From a checkpoint of a small mixture-of-experts model trained on Wikipedia.
Size: 11 layers, width 256, vocabulary 8192.
Experts: 16 experts in each of 10 layers, a sigmoid router, 2 empty slots to pick, a shared expert of 256 neurons.
Training: a variant of Adam for the experts, 327M tokens, 4987 steps.
Below are experts of layer 4 (counted from 0) of a mixture-of-experts language model. Rows are named router (the router's row for the expert), up (a neuron's input weights, with its number) and show model dimensions 0-255. Each number is 128 + 32 x the weight over its row's rms, rounded and kept within 0 to 255.
After each expert's rows: "mostly gets" lists some tokens that are sent to it at least half of the time; "gets" lists some tokens that make up at least twice as much of what it gets as of all text. This comes from a sample of Wikipedia text that the model never trained on. Tokens count by the router's weight.

# expert 8
router [ 68 129 164  86  99 137 157 147  90 156  94 129  96 123 129 114 116  70 163 141 144 121 156 112 124 108 113 163 142 115 140 132 141  76 114 155 150 195 113 131 100 113  96 128  39 125 178 149 120  56 131 104 122 106 114 100 126 150 134 208 110 146  85 179 170 154 113 152 145 119 161 112 128 164 109 158 113 127 114  55 149  98  87  88  96 126  89 140 148 138 155 196 143 154 137 123 150 136  76 107 124 190  65 149 145  97 152 143  99  77 148  90 105 131  87 112 204 168 112  76 115 155 157 111 193 162 200  95 155 146 131 178 132 157  55  88 213 103 137 142 127 125 162 128 116 132  94 158 103  87  94  95 137 134 104 197  98 107 121 140  81 133 111 108 108  97  95 146  83 136 143 149  93 153 122 152 125 156  82 178 112 110 199 108 130 131 115 187 107 138 130 126 129 128 117 148 140 158 122 143 175  59 147 149 128 118 171 106  84 103 123 121 109 156 106 173 114 187 159  75 105 152 116 179 145 142 134  66 166  81 118  52 169 140  95 120 123 134 183  90 116 165 167 102 154  85 177 146 157  88 140 157 137 105 100 145]
up3 [157  88  94 136  84 136 127 142 147 151 142 117 124  89 170 173  75 153 106  92 166 159 101  99  81 101 125 125  80 135 135 122 161 128 108 147 130  95 174 125 137 103 143 114 134 148  75 103 152  63  90  94 117 155 154 157 151 201 101 116  95 192 144 165 120 137 144 149 126 155 115 119 166  96  97 125 133 170 145 139 172  98 169 151 132 168 184 110 180  81  87 137 177 189 140 119 123 188 141 100 148  72 168 100 100 112 137 123 132 161  49  96  97 143 167 128 119 112 151 105 135  58 122 185 107 145 118 105 146 142 113 104 155 154  85  98 136 174 114 116 131 138 162 134 160 129 204  67 146 127 201 138 118 103 101 149 132 117 133  77 128 153 117 146  89 117 144  91 151  87  95 169 167  95  81 139 115 107 172 203 130 179 163  91 121  77 154  78 141 202 169  92 137 150 119  92  92 166 111  92 121  74 135 133 127  92  45 155  67 174 152 179 141 156 146  57  81 137 110 110 125 136 126 157 116 130 183 126 115 137 114 184 121 160 139 119 175 170  51 170 150 145 116  89 126 140 115 144 131  89 144 103 113 173 132 124]
mostly gets: "–", "/", " University", " un", " School", "("
gets: " (", "-", "–", "/", "(", " School"

# expert 14
router [131 100 145 164 160 131 160 110 115 125  67 122  94 135 197 158  99 130 150 163 116  99 101 100 126 140  77 121 198 104 128 102 139 147  76  91 155 203 204 131  44 110  80 111 125  96 135 146 130 122 109  92 185 122 185 128 153 130 166  56 160 120  81 175 149 174  86 180  84  97 187 139  83  50 123 131 118  67 122 129  97 134 130  99 141 114 153  82 189  91 154 217  98 155 112 177  81 108 109 147 133 104 115 109 128 116 129 138 125 121 115 153 140  96 126 102 146 151  87 125 128 122  45 158 142 143 136 130 108 148 140 188 136 109 157 111 126 147 110 122 116 147 197 125 129  93 143 157 128 119 167 131  74 135  88 208 173 151 105 120 148 100 136 125  98 136 134 110  95  66 111 124 113 129 102 117  74 157 160 115 181 150 155 121  95 125 118 152 111 183 135 129 124  62 142 129 129 137 133 156  86  72 155 110 146 148 126 181 121  97 137 135 167 101 147 133 169 181 161  96  94 198  90 115 121 106 163  59  45 145 112 141 174 143 146 147 156 156 113 136 167 172 178 124 130 127 152 138 145 115 106 149  75 149 123 101]
up7 [111 184 155 122 154 158 116 180 101 115 138 113  86 108 151  90 123 114 161 104  76 124 119 162 149 135  76 137 100 101 132  88 165 149 147 130 160 147 186 156 152 124 113 102 154 150  73  95 125  69  98 210 175 125 151 156 142 151 128  87 131 176 118 108 158 101  97  93 145 123 200 114 103 151 160 144 158  97  81 120  83 158  49 119 134 202 154 117 122 118 157 145  81 112 136 176  81 130 163 134 146 138 144  97 111 134 137 128 127 157 132 163 108  95 135 142 112 100 121 100  89 153 162 127 139 142 135 114 151 147  69 157 113 124 168 153 161  84 187 179  99 134  85 147 103  60 150 125 108  95 121 129 132 199 156 160 112 129 176  78 147 161  74 161 162 139 112 174 182 159 121  52 124 129 155 145 197  71 124 119 130 109 142  91  66 147 168 141 104 120  96 127 147 126 140  73 146 103 100 137  88 133 118 119 179 118  75 137  87 214 133 139 135 133 137 179 115 119 119 137 185 130 134 113  83  95 111  99 158  68 128 133 112 233 105 101 142 162 154 132 153 126 117 114 112  68 155 128 179 170 132 129 115  57  56 124]
mostly gets: "\n", " for", " on", " with", " from", " in"
gets: "\n", " of", " in", " to", " for", " as"

# expert 6
router [140  49 215  93 133 128 168  95  96 143  86 114 113  75 104 121 138 114 123 113 121 105  63 149 162  84 123 152 123  97 153 135 181 132 147 118 142 134 187 126  19 164 147  93  94 124 105 159 176 112 131 153 219 125 119  94 149 126 155 157 160 107  74 115 130  51  68 157 122 131 159  98  69 137 169 133 153 102 188 165  96 175  84 154 115 166 195 123  95 123 153 151 167 165 119 250 100 109  95 108 130 147  79 116 101 136 167  92 120 142 132 107 119 147  85 109 100 158  94  69 150 119 135 128 162 183 141 187 125 155 168 130 107 122 136 172 193 134 139 129 155 146 125 161 158 164 141 159 138 147 140  37 112 150 110 156  94 162 128  97 133 117 111 122 112 109 127 111 133 153 101 111 120 143  75 147  77 137  97 108 109  95 153  72 154 164 143 161 124 154 108 101 158 121 139 122 144  62 134 149 127 123 125 111 157 117  98 107  81 114 133 128 126 159 154 117 190 146 155 108 106  83 129 162 116 170  91 138 103 129 125 127 101  75 128 174 116  95  99  76 115  70 149 127 142 138 102 141 135 189 142 126 113 162 164 163]
up3 [167 104 115 145 190 153  95 149  88 145 160 179 164 129 146 161 131 136  93 179  97 128 173  80  94  91 172 134  98  79  98 145 168 146 107 172 179 139 142  38 111  92 100  73 103 157 106 135 108 139 110 172 101  90 103  96 104 131 133  61 192 138 139 116 161 117 187 142 155 162 129 129 130 115  85 179 164 184 127  92 149 115  69  53 121 167 166 139 118  99 164 165 111 169 157  99 154 139 153 153 116 129  94 125 134 162 128 126  80  94 118 174 140 103 156  63 111 144 114 121 144 128 154 113 148 168 103 115 180 135  98 156 239 131 118 108 124 182 110  97  85 149 109  92  96 163 146 140 137  93 140 132 134 147 151 135  93 167 165  95  96 119 148 161 126 144 110 157 145 130 116 175  92 108  61 121 156 115 141 167 116 142  82 108  68 114 124 119 109  85 139 160 109 105  94 116 119 117 137 112 106 167 132  91 135 115 101 208 162 159 120 142 113  95  83 103  84 165 207 122 111 151  97 151  88 110 110  94 103 143 112 213 161 121 130 158 117  93 161 110 122 191  45 154 142  99 190 126 154 131 155 130  96 109 123 164]
mostly gets: " ", "i", "u", " it", " they", "ini"
gets: " ", "i", "u", "a", " it", "o"

# expert 7
router [ 55 143 173  98 153 142 166  95 142 115 162 134 103 136 182 148  90  79 118 116 167  90  76 152 134 147 166 133 171  96 129 177 130 120 124 162 204  82 187 146 125 162 137 158  95 164 154 110 128 147 134 169 185  88 120  82 143  55 112 118 180 129 125 202  80 122 130 133 106 130 179 105  85 113 111  89 132 111  77  97 139 158 158 128 136 134 135 138 178 175  87 128 117 150 124 150 154  84  94 175 145 122  82 133  88 139 170  65 114 181 142 164  70 111 137 108 113 146 121  33 126 105 129 113 131 192 160  99  79 127  97 166 142 154 126  78 198  52 157 132 121 114 126 129  87 102 118 137 134 128 125 167 162 107 123 135  95 123 134 122 131 177 100 148 149  66 172 128 120  98  69  88 202 145 100 151  67 125 100 174 150  81 105 108  88 139 154 157 158 118 138 118 121 111 132  95 158  77 170  85 113 179 188 126 150 139 118 149 155  84 180 140 130  86 141 145 144 119 125  88  98 122 126 170  92 109 198 133 141  67 156 139 119 129 106 129 152  86 123 109 109 119 154 167 168 142  99 152 152  97 139  94 144 111 165 183]
up4 [171 100 121  83 114  88 220 162 179 130 101 125 134 116  88 150 115 129 113 174 113 140 115 152 169 118 180 116  73 122 104 150 113  48 156 146 158 127 138 118 114  86 158 147 181 104 160  92 138 117 178 137 124 123 102 114 107 134 101 107 157 168 137 142 155  80 153 156 124 132 146  96  47  98 131  87 138  44 102 225 101 141  90  66 179 126 111 118 147 125 178 134 156 135 135 126 122 162 100 122 130 120 167 105 123 110 137 113 120  97 103 169 137 122 127 104 125 158 147 151  73  95 178  56 107 132 135 124  84 143  96 169 162 128 132 106 148  58 118  43 118 123 160 106  73 183  90  98 168 122 172 103 147 159  80 146 124 149 117 115 128 102 174 116 138 125 134 162 121 116 127 152 114  58 124 145 104 192 156 163 117 163 144 138 150 154 140 129 182 115 159 120 136 132 149  63 131  90 174 112  84 116 134 130 142 179  99 132  75  68 126 176 134  92 145 130  68 162 109 117 162 148 117  67 152 114 103 114 137 115 160 104 147 133  86 177 112 108 163 111  88 143 107 225 144  82 201 140 147  88 116 126  99 163  82 146]
mostly gets: " sub", " Sub", " ent", "Personal", "See", " Preceded"
gets: "-", "1", " |", "2", "0", "3"

# expert 10
router [106  69 183 153 124 151 155 209  91 124 112  94 101 164 126 134 113  30  52 119 142 114 142 148  95 113  97 129  90 107 141 123 101 118 117 146 139 148 203  57 146 132 115 143 146 116 145 101 164 122  76 130 125  82 131  81 224 124 169 119 172 128 173  69 175 114 116 159 138 159 128  85 143 126 127 109  91 131 106  93  55 155 183 167 171 119 125 167 110 130 114 153 151 192 123 162 125  67 167 121 124 104 122 159 110  74 190 109 115 133 137 179 132 112 102 127 123 130 191 145 119 200  89 110 197 123  74 152 126 124 136 133  98 108 106  88 192  81 136  72 119 134 163 116 105 153 169 174 157 160 121 130 116 143  92 172 122 102 123 118 129 141 150 126 143 124 127 124 112 150 128 117 112 147 118 121 123 166  92 178  63 111 150 123 141 145 103  98  49 151 123  99 119 151 123 108 145 133 101 170 184  93  90  70 174 130 180 118 175 139 172 129 127  82 149  70 138 121 114 145 108 123  99 110 126 100 104 138  87  94 133 143  93 138 203 186 154  98  88 131  73 134 154  90 178 142 109 138 148 115 112 151 137 111  79 146]
up4 [ 78  84 139 153 138 170 140 131 139  81 120 141 139 103 140 186 115 172 145 129 100 109 146  83 103 172 127 125  82 119 161 124 131 106 113 176 201 123 187  96 136 137 133  96 126 186 160 135 116 124  77 128 116 192 121 165 117 106 184 153 148 118 124 153 111 150 142 166  92 123  88 157 138 163 112  42  68 127 140  95 132 144 113 122 130 123 139 167 106 114 113 158 109 152 181 148 158 119 100  79  90 182  84  79  78  93 140  93  94  95 118  98 123  44  55 135  76 109 100 122 100 108 107 176 212 122 136 178 124 131 126 182 169 108 122  75 122  97 125 131 152 133 158 132 133  40 155 147 119  81 160 152 118 158 163 161 139 131 150 113 111 155 113 129 160 127 147  59 128 143 121 119 129  92 170 118 150  84  81 106 169 136  72 147 127  69  76 144 163 166  95  87 126 141 108  95 171 111 165 145 131 115 104 115 153 125 188 128 145 136 119 154 140 167 139 132 144 153 145 136 104  66 135 103  91 121 124 121  99 100 120 140 162  82 191 172  98  64 129  66 147 102 129 151 198 128 102  81 163  82 217 171 121 126 105 125]
mostly gets: "ated", " other", " more", " known", " new", " him"
gets: "ed", "ing", "ated", " other", "ly", " new"

# expert 2
router [111 168 133  50 144 148 142 177 148 125 169 108 110 132 124 178 106  47 155  78  95 102  78 141 102  72 109 137 137 103  97 135 166 144 151 181 108 111 141 159 105 130 139 138 128 112 100  86 124  73 126  98 129 114 147 127 176 156  96 159 177 104 134 166 129 121 121 128 141 133 143  75 100 129 139 111 140 144  82 148  96 176 104  85 165  84 166  80 168 143 140 138 162 152  78 133 137 118 205 162 169 131 124  95 120 132 168 138  70 169  68  93 129 101 112 133 190 123 141  47 158 100 114  45 130 134 172 134 126 167 149 141 164 122 119 122 170 142 146 126 131 128 129 138  80 124 118 150 102 151 184  98 114 103  91 161 156 113 180 156 109  87 131 162  91 128 117 123 100 116 148  64 158 178 122 141 166 203  56 143 115  98 138 148  83 186 119 197  89 168 101  54 146  98  92 129 137  82 120 144 140 109  88 151 174 146 122 147  64 138 123 158 142 146 104 189 171 189 149 113 142 165  99 116 159 109 115 146  40 141 145  77 186 143 170 134 111 152 162 151 132 120 134  94 120 107 137 126 157  84  72 134 128 131  97  78]
up4 [112  89 133 122 181 132 156 178 119  96  88 113 127 119  97  86 158 134 108  74 131 130 159  78 135 137 127 140  45 158 140 172 115 187 112 146 184 141 108 125 175  50  85 162  86 116 121 173 144 102 142 149 115 112 100 198 192 167 167 118 123 156 113 115 108  99 150  87 128  60 188  90 144 121 184  97 101 164 180 100  92 108  96 102 133 118 163 103  78  97 136  99 128 110 110 141 114 153 137 145 135 133 146 182 119 155 117 101 130 174 166 153 128 140 131 131  86  66  89 123 124 123 171  92 121  98  65 157 132 177 118 125 186 145 114  86 118  68 122 106  59 186 119 188 120  94 123 115 137  88 161 122 139  96  84 153 156 168 128 108 141 180 147  76 182  99 136 147 165 166 137 112 132 121 143  99 126  95 146  78  93 118 130 160 107 164 104 100 105 133  82 123 137 158 106 110  85 154  94 133 134 147 132 155  97  62 142 117 114  66 120 106 149 124 118 136  71 117 172  42 155 194 140 119 125 115 107 199 109 159 217  99 150 102 132 144 121 135 114 137 101 132 175 160 173 136 108 117 151 167 154 164 140  72 109  81]
mostly gets: "He", " Genus", " since", "Ind", "Pl", "Note"
gets: "1", "2", "9", "0", " (", "8"